{
  "num_hidden_layers": 10,
  "hidden_size": 320,
  "n_experts": 128,
  "experts_per_token": 4,
  "d_expert": 64,
  "d_shared_expert": 192,
  "hidden_act": "gelu",
  "moe_layers": [0, 1, 2, 3, 4, 5, 6, 7, 8, 9],
  "router_score": "softmax",
  "normalize_top_k": false,
  "routed_scale": 10.7,
  "balance_loss": 0.00752,
  "balance_bias": false,
  "router_bias": true,
  "init_std_router": 0.0171,
  "lr_router": 0.000783,
  "vocab_size": 32768,
  "norm": "rmsnorm",
  "norm_eps": 1e-05,
  "tie_word_embeddings": false,
  "optimizer": "adamw",
  "learning_rate": 0.0011,
  "beta1": 0.95,
  "beta2": 0.99,
  "batch_tokens": [16384, 32768, 49152],
  "max_seq_len": 384,
  "train_tokens": 250400000,
  "max_steps": 7790,
  "dataset": "wikipedia_en"
}
Below are experts of layer 4 (counted from 0) of a mixture-of-experts language model. Rows are named router (the router's row for the expert), up (a neuron's input weights, with its number) and show model dimensions 64-95. Each number is 500 + 50 x the weight over its row's rms, rounded and kept within 0 to 999. Numbers have three digits each.
After each expert's rows: "mostly gets" lists some tokens that are sent to it at least half of the time; "comes after" lists some tokens at least twice as common just before its tokens as in all text. This comes from a sample of Wikipedia text that the model never trained on. Tokens count by the router's weight.

# expert 84
router:453472473422522462507463552430509472495441523473489519481501553558555462516488522492546493529540
up0:515599469550478415435518480554456557495545415510511511512512432448498469460511448491487425500566
up1:547478533500482530531489531586466424439597537495472523562530529520576494504427470454593429387474
up2:531454502519461520628506494563501413493528593531488557531440353526462575462517560510587438511462
up3:552630524451482506520493472556478533516528466553522500532549580554452465469517536487492398519613
up4:396542495540510472478521562635522512555592518487528464483587496480490457434550479448495418465492
up5:455581561495442569490536488606491445571519472474483473645552534511415551530488416402611508471417
up6:466512463572527573515523547630451472587565565504583473531542478528461538526536536566472443499383
up7:525511543506458482501523525552497469545566508500501524616428454528441491499495481512557516528494
up8:480490532545448526573491497587406473512633440481541480490571508554481480467465577460519491483551
up9:617546405493525516556496507545543462503576538504490489548535441472488486468433585530623474487546
up10:477466446619596493501413536579459510413585507558474545642430483461507394554522452519540484520401
up11:542507395395549497530452442524525440449579519481500456551585524556520556510417486594464527541538
up12:488589540497410515462537518601445462531589507476479484500529501553484453453534523469561511447516
up13:485479550626516576606533493531472402487589511512543464493530441473464449555585458400509392532485
up14:544508528464458523529493452626503489503570457621560466561499497485527465592461596454582471455562
up15:472554524599465519517516545562443434455498501502510513549487447490494530462496541513555570448427
up16:498564464564522488517386491534449498489551485479509478546411496520426529461494588557462481386494
up17:507604481523470497529445520590550389372564490501571534603482581546548535479587546462546462510458
up18:516525518526537546466564475558529484552589489511496502541450535464410518458460470351533474431412
mostly gets: " these", " These", " income", " Arthropoda", " historical", " UN"
comes after: " of", " ", "\n", "9", " by", "==\n"

# expert 50
router:507499474442493421466505459422514475510466574481504526492491539552515397522460469545538480438517
up0:533543526456507544523560522563569474522557565556544579504630469471462513419465458498530484484515
up1:537613559537471389421625465482544501620515512461498402469471536534529472573527561446535528416560
up2:391546560601520514539504425554488546496529493478527471542511502556465520657442514551565508462395
up3:403418558555434504436537430540546426461528421436429544603596577480518526588483504512448514468528
up4:483494458465601515517524549505515491488511402458564541564502443482502484532510410473585485432448
up5:483586503551498531485611484478514529526525452544485527456436488486565569617467551573585509474475
up6:572596471517513454454420499557558412459534568526461379490549489499511505470516511436547502546581
up7:590522393592454590615509521544532474544545502604560404488366435506544450560432453410543510534477
up8:621550407539472542479439410550492449595471476576509505590495485489432544529505525507423494482587
up9:573490433467475524515475519589463467476591529571513440496531446508497455408443579419511471406469
up10:443459523526530461523516546559583423464487400514481442593495529524512487529661502430593553452439
up11:504533416532589488621565554545480564430556529386431482490551524500511463519427582557483379509498
up12:457425474484469452492533489577566540398549432488426517564472508471453477542443615521541436534518
up13:502431561427428525453499463498486543479590562496484488515527506444511531470559481527536510431487
up14:463526520439543542444469448531351496579541505484489431473559454582495459487528493449446501507524
up15:510505396613481521491565499504476477485557467520435404544546587470485470498539536547438572428544
up16:532528472473564494444548518592517491487564597529461446475505438426566459492438481456495519550408
up17:550559529558465531426552531594456497572585493544478431420489425467406482583511585471571437486432
up18:564492615464393504533487430537469474499584565509458511482582571436548477505415521485473472405557
mostly gets: " super", "===", " trans", " Later", " ten", " Maj"
comes after: " |\n", ".\n\n", "\n", ")\n", ".\n", "4"

# expert 39
router:445410488418472425518432457458484601451472530562594482474441500443466500436477448438551509488552
up0:459547623553475537466543508559494479474548539449552434469484514508487460504416487494512501516480
up1:648481431509448473479591480517449513505488535468489522445456555485440554516575425422438524532428
up2:588442544496569538638542491586515506470515487538525453484398462466571568529493507460429517521448
up3:494546442496544521517502498606363496407582485508485580500503536547505526500462617515573478475510
up4:434482590525487510517499512551480527469534414435490381540590405522514362495533539423555420497479
up5:490400449604499495488544505501507428496521490486466403528482571419488436509629541361505429447526
up6:561614446536533446507500528578498488571531437459521438468523521497472424450518459405568497527490
up7:490496512508407378468485419537484483493586524577513473534521534427507477574510474522493426479475
up8:508388498432483512416473404524519535477470452605532426450529438568462546534499469488560556473559
up9:489510451519380406534530464556547426450527559471582414557463452444484397469548532517520450486572
up10:449469571404555542459477467503458420435482460523574486485434427558453538510498485525497443431476
up11:440573568519450470616483570477519575555491485537520543544509464444529462528444485540523524472582
up12:569521507543380567536586505556587493438542501499525447502523512499507540465517477489613480366541
up13:486493539506505398586606561507495497560532573538482411541482498469492514514513440557492405549571
up14:542507499559439479548657562524485508549579574506455436428543521513474455561450528519499459521541
up15:564492453490449532523556513533516455536509478529460486524556440523518516579373541447535469545508
up16:547483538460489489451532400505563523580516541519563538481558483365530418505410470520505412494452
up17:496526535516510526459557517503470532627586499502452532491462563457537579416362463550534412423451
up18:497470460376502474542467479565447489571495532605570448514418502539529536539529567541515509422476
mostly gets: " won", " winning", " —;", " earned", " new", " win"
comes after: ")", "0", " —", " —;", "3", "4"

# expert 41
router:516555453413572492581393401489426468434472424452518505507510535446545493437527479483518511565464
up0:497520468551509509499541456513433393510446565600518519482614510495526505510488499562451535528502
up1:502493504522458495418529554482541422460526509490485474417476452453560509592461539469551469615527
up2:475519452409529442498486503475443403538526470469551446511490504474417475520453530543438480499439
up3:619477416448471400488503460565525524461506574498471492551404562416403480564413496483479477501441
up4:556516592507379564494453412552453507461498465453429549528458424421451445425539524456495474494513
up5:472451518510438516467496537467486494523455492520585526553354469491513563569453465379424511555508
up6:521558474425506444515460509487516475513474547470534549402544517619474537520417498450502411582577
up7:475470457457524543566489538522475538464427511448517375536485530508454437601561607563351570445559
up8:559506514439548608423537495462521461471462502461523544420523493627413502487401486656473550445425
up9:578469449482465478460436505503542468540645519439476555529475554490485573477488494498492470504519
up10:550438476637523511481497507503443535509494544439486370520479505402481470461555484514404493461413
up11:523445430440430445564511613505529563498574496533472580469459486375478505529438477518453515537373
up12:455454575549439537453471481468525424431469563522584483453483533530564449469450528530499455557400
up13:522480532482560485515464436519472489527515509530543500458510507578558509470540500513519443463587
up14:564531443569553469529488488499480445531440444419532412537514472518587517570492515449436513561512
up15:529513527592514437491530548511533540644527531493463499580548470389471467479559425493493531430525
up16:582552503581597461501557519525496543444449527556554497450475411464520509527462547487490545480541
up17:547502545570326487536460511502487505516506485497546439503530452464551468527519483543450513637500
up18:455345413528428461535495531473446549529465529458512437508486528432522514507507485472436585449449
mostly gets: " took", " wrote", " make", " gave", " received", " worked"
comes after: " to", " he", " also", " and", " who", " He"

# expert 96
router:508600407494527551491521500478547484465543460485492404477445493556531600593549452538530458535460
up0:514547484592446538534573509512522488620489523550508460492469424544482439486397423554455445477527
up1:517499474567522492591428612524444550481464500517449481453558399620467575474437588480515514479534
up2:464438476542417522495530559535537581618522537528466519494475534447374513434523548543470358504544
up3:492556454397507410519570508491464483432503583574499497584475548579471419488552508474507521576490
up4:460528459466480429546398512523512522579482528419422497635482543450560497407483524346483548532409
up5:512509526441504504535451483546451437418559431569587529531469483474534496511473503543521491457532
up6:563439528483509512523526408491444538552497528534460493434420436494532553450406495542513580491453
up7:446543526479454620522497505534528539519510523493498495569454454559405463405499422495543510483517
up8:500513478496567459506530508460541541457481489513457462532523436449479529536502496517530563434500
up9:432561530515464454593518588499522614469488469619583527534508493433492390483422553578507455479519
up10:433639435612571505510503500543491471604569493493480530443481527540491493532469495444505533506479
up11:474532444548453577453588578532478477518520515514481569565431504454448578557537524587551471516482
up12:403529506423539491573418392554378518504545489507478582560491451466473461581414444424458470519478
up13:592500484579480451538565496563352575456580548459494440413494482552476511466505546490553470524570
up14:484498511465468529508573519566485462447491523474558419606543446464555566506494551600476362447525
up15:486533475542607563456458478551419503539522532418468456529426544496521659511512496483457469515523
up16:525527421436425494482471480550550488472584490417465496455496523526391498389516504600418502439621
up17:492562493517407458529481520544531556493522504458537530544427493458480526504435564434520464562490
up18:527492539510508448553523460507529446542559550506557534505452498414535548501466481539562420471451
mostly gets: " called", " named", " appointed", " considered", " returned", " sent"
comes after: " was", "1", " served", " were", "2", " been"

# expert 25
router:418520615475554489461601504478496541444526520499447482507439555506570424548459529506499485475529
up0:574414487391471349462513505562469567512574500488537499494583545502402490448408467429559470498540
up1:476520534571496472477451525494580470551514449480488525528509515504473460495538487511492516543544
up2:536502440530463522501484415476458472559489479513454508541513524419498530550523523437518518572445
up3:503536465434495570493479433562563564419470449379530529440499505551519528459432487581373498455498
up4:443442493493505497478462454565508479411582419539541483473526473573485439480492511561469537548369
up5:492470472456459615571432544606471459468551391417515435486470511451414516566488466524427520412508
up6:448416453512472495463472582529517555474576478431578556541661466515472511493491472526568416588385
up7:440513528431421488525507565507508493540510507471575533463517538440504439550507483545554566630512
up8:505565467540509502483515554475476568494480545463502487575595523566443413487488461537465404574464
up9:431455530539458515523451555510508576516452462484492455578410515482519516500475511558513401536579
up10:574496526565557615432534583564577492570491458484466521437472500505431472477476569488563480554484
up11:514516457425568521504485495556566481436558519551515439512578515561422532554505478437566476470533
up12:554456378399562565571428520504543367457509449436587526491447547571513524504459499444489539559492
up13:537477583478387503508448391478507491483488494459504514553539479490501515507498550444548577447449
up14:600427560491486468493552569511491519449554555383476568413444541428479546446520532486518432483471
up15:544474557506503571460493499506547494508474519465555579453506439479528530586531465541445493561403
up16:496437499469470560520482393524500440407537596574529552572522517522588595564464569508485523510440
up17:478450484573469483424482510506658462460497549526585463459622450529399508452549435482498467461470
up18:624472420431446606513467490539538507476533442438560460597531507530411533553479452533486476500581
mostly gets: " where", " which", " when", " although", " though", " whom"
comes after: "2", "1", "0", "8", "9", "7"

# expert 10
router:429460604546476470490523522469554556469476564462487515428484512498521452501468535583513548565449
up0:555544501482510574412459501544569602523505474571509498504459465620477468532495532471573491478545
up1:437430564410444497514466443540472429546499521565497518468511558505475592503555466497499478532478
up2:563550497506496526463505413563486468572493570451461490504560550419427498578401574488416505499535
up3:511563468471535481485410508562446513472579488518605480519550589550478456487446432512552424375430
up4:552519509517550537459427486580484478527504497519612404522459523475588517460557495524481477518539
up5:468467388467568487491556534512483562544531497494516464501457513489534516512559573550567509408491
up6:482478593521508468443509426569512531533521494469505570517483491607584495486553447512495439527494
up7:551497501491477430582466489594496433470573509413519541562503482531556462401404488483448486481432
up8:569493481480400567577535573572509501554532520511478510474470444414459510398520491576503475458479
up9:492507566504431456565527406541572445525432499428593443466555493389427496531503437458555450516630
up10:450504418493524414447459517575538454479493434426536527559479480376514525471463507477482507473462
up11:511495464406444474524463427485449584452549550465522403482497433512500492469390565568418478442509
up12:544547503432512533529508525512458534490527531444477499497544546516412603401549507510500470466522
up13:428534461521454470400473515548495561435498529538518480478442533455514485401515539532453449500401
up14:498552536545528537480506525611463615554487486502523465461513474489489504503485452503442493448509
up15:422509505482413451483439483508510523484567529518448515518429458487603480454452512480559429469487
up16:530597547485427549577565391533475446570558459540469661496426420492537460489333536565527501469426
up17:575554517448551403471463431530485540486547470459479544578440450504482495378551576612442414388477
up18:420510526528543506542480530500449511574546524419410492547598524469628530451556501537451484535479
mostly gets: "-year", "-yard", "rd", " Representatives", "Member", "th"
comes after: "0", " first", "2", "5", " a", "3"

# expert 0
router:450474491532503516442453493447505453514448541462479590459463552512574428554440535469492504502563
up0:461486517472427458600534482585418523480574455605604510547524457483479490497442546541539445506549
up1:531541569560520601527459432560396422517496567571486465532494552463490449518506492448448475555523
up2:485516479476510547534506507580516502573575462559477455525469495522503468465443534504543547430601
up3:429509574482473581543500539555502436442533499442585302477460529554566572448466419493480512450533
up4:466473436502463492471433523531396516379623409519484465496587537504493465459507479460479554564412
up5:519508464478486531620521403567357483532526444462502472535522501539475507474546523464556470508562
up6:532590629506492501432456485592492489559563401416434485536473586543538506463548453509551536490520
up7:578495481419580585489498460516492490525513489596565558579524462521526475490411547508589424525502
up8:511543491498452474430545409519543423510552430494438465610352520519520439470415487443481453521479
up9:463534487467495443511608498507505459472513484506501492515561371558420536504497545522512601443492
up10:454528495460531616547593562581498473537517453468587458565484550519499514495463455465618518524536
up11:492536570533539539529480452554429457518560476518496428495456519449523483482469468610447504496490
up12:540499566538558518466479515555424573468581497518504418551596545627522516460468484475369494528526
up13:493460359534561455525519576564430390522479495538613482485588486520510492533574646432531540512540
up14:583450557505494493501459613619507477484580469478562379547544497448423467513504476510573452556468
up15:460508446526495548479601593591445497521537526556484452542618503488501428470498547469533367526462
up16:408531479488536520549554435562473452497550489503589409544471456517458518458495532477489445497488
up17:525478449467613494476508478494442406533524486408503531474458392571439517614515479508461465578578
up18:543498497490462504462498446622488475502557511485575389620571481534440449398472527498582475473493
mostly gets: " each", " every", " Each", " ===\n\n", " Nominated", "==\n\n"
comes after: " of", " and", " in", ".", " on", " to"

# expert 112
router:412453505510559454537444469451581452507467513550516595478425483522578512432439470492532512531558
up0:544507495498467497551568449595439474515532504433546409481523492494450492536485528450470378448527
up1:511538475395514491537523610557412487470540389480449553502502466561550530466576459474428478491496
up2:569574477513547570592446548598511437491576472528523527490498452506511592471416600543531471465473
up3:504625571467468511559489542508523547622501513567583527515539490548547543498592470488590531536441
up4:518500507444475545486459575518462447514541538414460480537582603526507577500463522551496556590499
up5:586508499447417542500461445614486411553538615495558489556545501474534563506562475486514528479446
up6:500468400577455484533466492586461506433580466544569532494475521515496463412368620395468568405568
up7:502503546499400502506561524485501476491497559470436426538540505545570389516470464535508429592462
up8:502520491456491504505457489676494431456570449497526516525508406512506434515528523520583477504542
up9:452450441459435468581572494586497577579526504475530488505489423435448487485507444476490486481507
up10:447592548515498568571522434500549431553511540518519491558404460583543452548522506410591491577545
up11:564539565592537507495567463589457409506552506475551558477506496551452514479400522460529563428515
up12:511542500429450459476547557597527506486518469525552448483479467472446549515496521571435477523487
up13:469503481428415507569572577560454445508564365545549468431488473501519472517478505474458519486439
up14:500482469539511500557534552551450485565534530465570428604481540484502498493458507492494414532464
up15:467515428499550539558551501560476345564548459447556501561454449492591566392475558455457524548543
up16:502531457540570535502566578617496435519589572539496448461516459545557524504552512517513491518474
up17:533485525483533428510583500555524483489606536553455430520526498486550418562621479427494383516432
up18:530570455520477487521550576581465504474548417533486389471529450530517522626561523561528429448506
mostly gets: " —;", " sexual", "track", " Josh", " speak", " lyrics"
comes after: " ", "1", "0", "3", "2", "4"

# expert 38
router:428542493495506428510535420472453534467467485389452560536591573553552386494587476600481510583506
up0:505584543461564528486496491591445550541556547529506377532526511534645614477499588449511476392573
up1:505490447543504522510426517587432491490471489491497489501501495502451533460513510348610531498615
up2:561437550590437542556488437543519494519528545597442434576420575540466492536534533448497473526548
up3:588461452542519494440575476582447545541450485528553477499509386394479418493507494470570548470456
up4:520376514498502487600585507545471449457514448531424434561469443450521439447542502469439479554469
up5:534567527445489467466576498568452431533512500487533466502491417543605515454549475546513451439529
up6:374418576502502560541484478545478521482505546564487439536533441479465457496390529476483476417441
up7:530497502601492549390474524494473468480539508586490523584476464428523554592566493459523502498547
up8:470553534443489454486495448534488466475527435453527471454482461514528472461544480532465425426535
up9:538538493482468467494479546571496519574573459481522521437471446481475627477538528398536449500574
up10:499532474542499513550559454506512492448543506529580506521537429500548510487447581477484490399510
up11:455538560474555512519440527551502471496463522471523581522589461568528503507504485501614445548463
up12:530609490469546538531498467527499461500522525474466531504503525531458558537555609575518464451420
up13:537512538473452456475432509525580471455497477535531602539544462419549524498472446508546506491564
up14:468545526481415524562571616524520455581507533507391542493537532549563506589463523416495408493561
up15:387645600486454514507499585521472380556550421465493569505434501396575445570510422589537532439460
up16:554474423465468484435550483559584551524535514429503438474435564527525524624545500469428500517593
up17:461414574463417492486437542551500484614478441457483483532499548453529561418404433615477485477488
up18:599560497554564452503575545594509400542516397481540430500532477495430557430524463485476465457574
mostly gets: " there", "There", ".S", "เ", " cl", " here"
comes after: "9", "0", "8", "7", " U", "5"

# expert 19
router:444492551515480558511531429438467627482419487499469523468403449490432513463543500547452476576502
up0:517460521492483430439523510546488421395532457491505450610410451524497429443536460519468455540536
up1:471428458445384556522472501525440477481480534544467492439458604457501446471477547519492486419523
up2:524553349440451402503654479504551480521549431473514444535498490572499479504506513444462430550468
up3:506543515504512517574516474588554460520619463495472471557548480488480479466475530504461385456481
up4:543575565436584471462511455544524486509454383516422475543393599568413458500548492462413504551465
up5:464435578471456452469493502515441487501544442520483453552475567500483571457515451466396514492540
up6:464514472481549567611501438574483449482473468511566502504532464465467487509386486518474542471407
up7:475520539612394500379417502518440518524588497553474484511503464465431460492440519503474464401380
up8:421522577499446424419472536502506570470576516463480487538504580407430517501467592500452481399509
up9:532553463530453461427535544525466500531484592509481505487508497453562467399436511475528480512485
up10:427504503529456425496452567564437525573500499497558452490439495510473488375473571443538561542458
up11:452488529415474576520476543634427453506653450584526456461536512446469469454453554442530490419477
up12:628484458520507562472445394575499478436521578633560440486579376441500440468484542434477585534532
up13:485471463427461519484595430504370522417498542548555495495495484561500463460462565540464488548545
up14:525522560615505512548476458593549573583552478589563501451480405432510542466419457476532471479432
up15:525550516519526420581467531578538546513515381440459474552524440514577599455518572442462437570571
up16:528525392510546443548446489486433541462521395537620528458449392418605522402506471558459485462458
up17:539561445531434482515539462562513487466487450551500355529564437513533535500494542476508542590514
up18:483569485480550554462453489574521528522595471545485518432526570463459521566549533458547482537459
mostly gets: " along", " However", " well", " together", "There", " around"
comes after: " \"", " (", " as", ".", " '", ".\n\n"

# expert 94
router:472476511513542465448481484426502470490456539507428531506421513532527495548490518564580499534580
up0:509488401549450498503524518572513509477481508545589542496448446472525480465478509435490439574484
up1:537454420505509552474375463548568416454533492455537507537555379511507507430503523510505452485452
up2:481483526482489533554590476497507541518535556506600529402484528560489522471508506538535465438559
up3:508550471498518450565435485524479461536590553475494448551438472507585454632473494486430449454525
up4:539488525546473534421471578531500512610479605567531420472506560571492530415532567544502530445579
up5:457577514525472453492502448611512482517515481560459449552581533439458451550514528447504488450517
up6:589492477564596497493516576527497502469550571464495449557540557467510553606562455595419522410467
up7:459550416537546480493496605560490503496593573492466399569480531546570472617513547447568498482458
up8:526598490534422548529616479596398508513589523535523474549576506469552501406504456421429559507516
up9:527534483514509464502592482526518553492506510499470485514432572445465533524548510538494418426541
up10:527525576486529507485568537504498487588512608565454539513560435410504474577498554526528520478536
up11:512482446454503476605466513515515447504483568465523523518515574554542556469525435496521588509504
up12:485485571518542456525485457548482429526497582415477463571491484491542438465461512481463449427466
up13:505503548571534558495521540553468571536560505410448430572477531538532575645588514468520569421421
up14:433526487577517501475505576529458421510553411520519548548536490449480529533494570409504554425477
up15:477465519521426526439588465581522543464481463527494489523442462621511476502587497508572470546474
up16:419453554530495486442560516531426520463522442517491467502411559580556365517441434428487405455390
up17:532485490514557483586417465556466477493543538531540449537536427561475416485571491468578498507468
up18:419512501458531496524601511616526454560512524544567520535504520473473568443581546452593386408543
mostly gets: " After", " Following", "After", " Phylum", " private", " Chief"
comes after: "1", " the", " |", "2", " a", "3"

# expert 85
router:423468476525552451446441464435542507463452553495482553441441546530575457475519556501522486502568
up0:443444506444385572559521533627463490476551425540561415536589434414503458475419517432597572496558
up1:460444532558469579522464500593519442468591408424509432518444563554596476442427534490529512496514
up2:459595551483593488530533444540488471560473458489495559507514525456451438557572550348580512534456
up3:448527456513581562528580609588373516511544510527466394479419580563465526423541483458502524498499
up4:487513505504478441484569492563487509506529495545503507599519519498503505374497493519462508510597
up5:561443472452465617505483442523458527529492451421550427531493433594531427450522449568364472427535
up6:465451493495481525515430428563412379531551481582453471552475490425514591462569477538421506529511
up7:524569516477555575553507525570426400517561509554444415511512475490537490468542539463512512409424
up8:526449529530566483508529426540460540524537565532555458491484425526429492492541606479507447424523
up9:537495502508509584496440464615392422501561470579482402505520486493546524484548519504446413504477
up10:498439555458434430513457502580514495505503505457558433492542569494490517435467495507511437501554
up11:520475478410487468596572492503534499480508591487514472542496485480549505531449620456567494462660
up12:508505526491472526530565611562504507468635499457506491548524443463466543464531548453546435437522
up13:546599501447464460591456522597509419506523513421441448575514495526591509505476518487523556542486
up14:505557489377495456457457479546460429528532510477461404521560493544562424491525530529426498461476
up15:475536542556501541595431478591474485483538501526563508495463423545521535465471540502616417451503
up16:457435571479490513541524493595574473477572473551575464535587462501505521465465529551567499518439
up17:507577452451571512588483501603572485480589508495548535544480433512488511594535580531514509509430
up18:482498485558555623494477504606592477420530502567509486509498472530495563519551526436447413570522
mostly gets: " Old", " Yes", " Crazy", " Iowa", " Chevrolet", " Nigeria"
comes after: "1", "3", "4", "2", "5", "7"

# expert 58
router:446427520474528569514470533496535468475475449558561531494481478524526405568432453495541428569574
up0:538500456493466522533487528515450420472569482443494614530549500407443440392466560415591497519482
up1:498591480569506521488528511515461488485553535524493398487515534554415495403567528498608507439518
up2:470564461532542628519588474504477513461498528536548569469535478476534471548583519526546455470581
up3:572535602499478497501497538479533503409606498482538505529514459554558508463453523482525536514494
up4:490466476440505536451412601547367472331528497611529461594546563513497461481528509466524456594408
up5:575472491473531566417454535497543473525509475522535566416486512503515488501449515442511527568526
up6:475594525482559537467498427509535569450445579479527477599568426529600585481522515515486382509568
up7:489507510416440527447436520510431498451526488563522525531592507485557536424477483569588450484437
up8:531547521551561609530499450553590584586565521539435450553521534428513514499480473449569504486572
up9:592474482511490535552567524534483562455545583447534421523480479490499461499497479497527548394542
up10:526474491432522573494548495573499481530516527606530484538493445426566438436378491491493494522481
up11:506529503506522506515556535472556537468526504445509554472435504509448508480466548504512404485363
up12:558516493493550538469430506492457518519627476458615517546462517461564543435546569469578527454596
up13:571446590525469498485492602562434497504552429464530553598477592457494496510513524441494467462534
up14:489447446523468498445531529473406516474512453460489454526524612493523416460524534455522474412486
up15:501558474462527612589527499580493510518632543562541529469518474516432503571571480429420491512495
up16:541487526384527582585443534521508556406512479550540522569480515515516445479452519541534525528456
up17:491459485590475489402425500500482515634530560426566513499501575542431565503499632494548554470546
up18:441449483506587498501436536516427470472530476493469584496503576616561414517467485450451474602496
mostly gets: " although", " though", " www", " sometimes", " possibly", " certain"
comes after: " and", ",", " or", " that", " but", " d"

# expert 73
router:546519435478523435439553423470502449513434523532562636456425492544525526502446495529428609544454
up0:549490471490473587543514496596463577432610559511533461510402440497558563438463551537483544425445
up1:432438469488416531517417480628529470519541429389530501523574536599467545475541446399479485480559
up2:559502529511423618528475463573477531408531460635577570581399496474577506560511412476444563427527
up3:470534497472548519543475554599457500595601484450569504515549441465473518462542498490544441503494
up4:508465450419476502516425505544472494585579497522611356539490479556443528487539526415447552516470
up5:588523514500541479530536457515480512612500610536660454453532441466578499590496477441593563492539
up6:489502456453546510511447470570478508535561476511459564567538443439472540515466531570506507474439
up7:408445507470497504622466577539564480466481509573512524641417542448533435479481559547560451450422
up8:513558529537511576577483490541433426520552493548586534479479411525567544433506476430464473467432
up9:501534579550472415509509564523412525487525493409514461547574482558486538459513516490532471571504
up10:537499503483415476506464449503542482498484557571495511486537426493497560559510466515497526501442
up11:457584544541375516595426484565523455556490478481533549484506487488486572503523559442478541510460
up12:459575408386445533650478523505541452500534526564517451454479427451489475465431492450490543459574
up13:462515467435513558520478504574601528471594555516498442449510509597503499498492471368581402526537
up14:460513587585515564533490526572450569463516526458631582500492471545565558465473456405436487478483
up15:588542571478484513511453481546583434536504459516556529513477483507512623455465548486396488389515
up16:534413516437500502491552545500413544468555508510513488571461518534491504467492522502461535437600
up17:548482490423510464559498542592452517493541473493515520586468531518508560451456488514456502488615
up18:462574527555545540450496462537507473561530401424498529514465426490512602457535483442512497576516
mostly gets: " Lemmon", " Episode", "endment", "incumbent", "avan", "azar"
comes after: "1", "0", "2", "3", "4", " St"

# expert 72
router:429420503419480586442559447508440558455530515534442515484424516518475534568524485562489527432472
up0:468549464472418448398478522507448567523582496473500569524458513404473506487531537549496433540467
up1:549358588491429453473422495505454538422508494488552553596511428505468538497507474439563456482489
up2:429489479486560463487494459532514538463565464562539508577503486560550541427507590532545491465524
up3:577544535429531574468599528493471486467502495494405517499401553503450485497579554500497533438425
up4:506480434519666543367546580616460516572547471481439384503501531471449469532534581452471480499465
up5:493523486454417423521504470512540502480545456502464486498457497488509572596500557503527507537414
up6:515548588485510486467495465554542468491545467521509520474564500567539388480474574500551367525560
up7:420562459451492503509534459550394538517584483499411524522523452517472626454544489555478522455471
up8:485513453581481479505499516513474509554494455440458491562558441434488411481451546490426565512474
up9:466599502486527541562578453590438495543517466494538471474467456524432539450573486577498500415474
up10:546450565534578443459471406487550497567563526513521503552533459513516526517512591435498434439563
up11:459551502451555580522451502531466565415547528442491433530482473528495512487471443480467604464505
up12:505408523505556584446523506512454428500487503520484460516482387492602563426538469523407517509516
up13:545512574481545515534461528514614485473520341495658448552504528585585526566463440524547451525520
up14:435509487468455489498596495575457508549502561476475458511449518430515511449481556511589549457561
up15:577501454535553465534498549534521503607618556505552401555507436500545471582573504496487459434467
up16:532495557518631471600529486505490558450547481551573474539475483556553573443496527471470563559475
up17:512447460467429583568590559550489546465530575449556434603553485568599493412437447505458450542444
up18:479479462535500494431568569628494554434572502449530492478440515384507468441563524570502478459465
mostly gets: " However", "See", " but", " although", " While", " because"
comes after: ",", ".", " but", " and", " However", " however"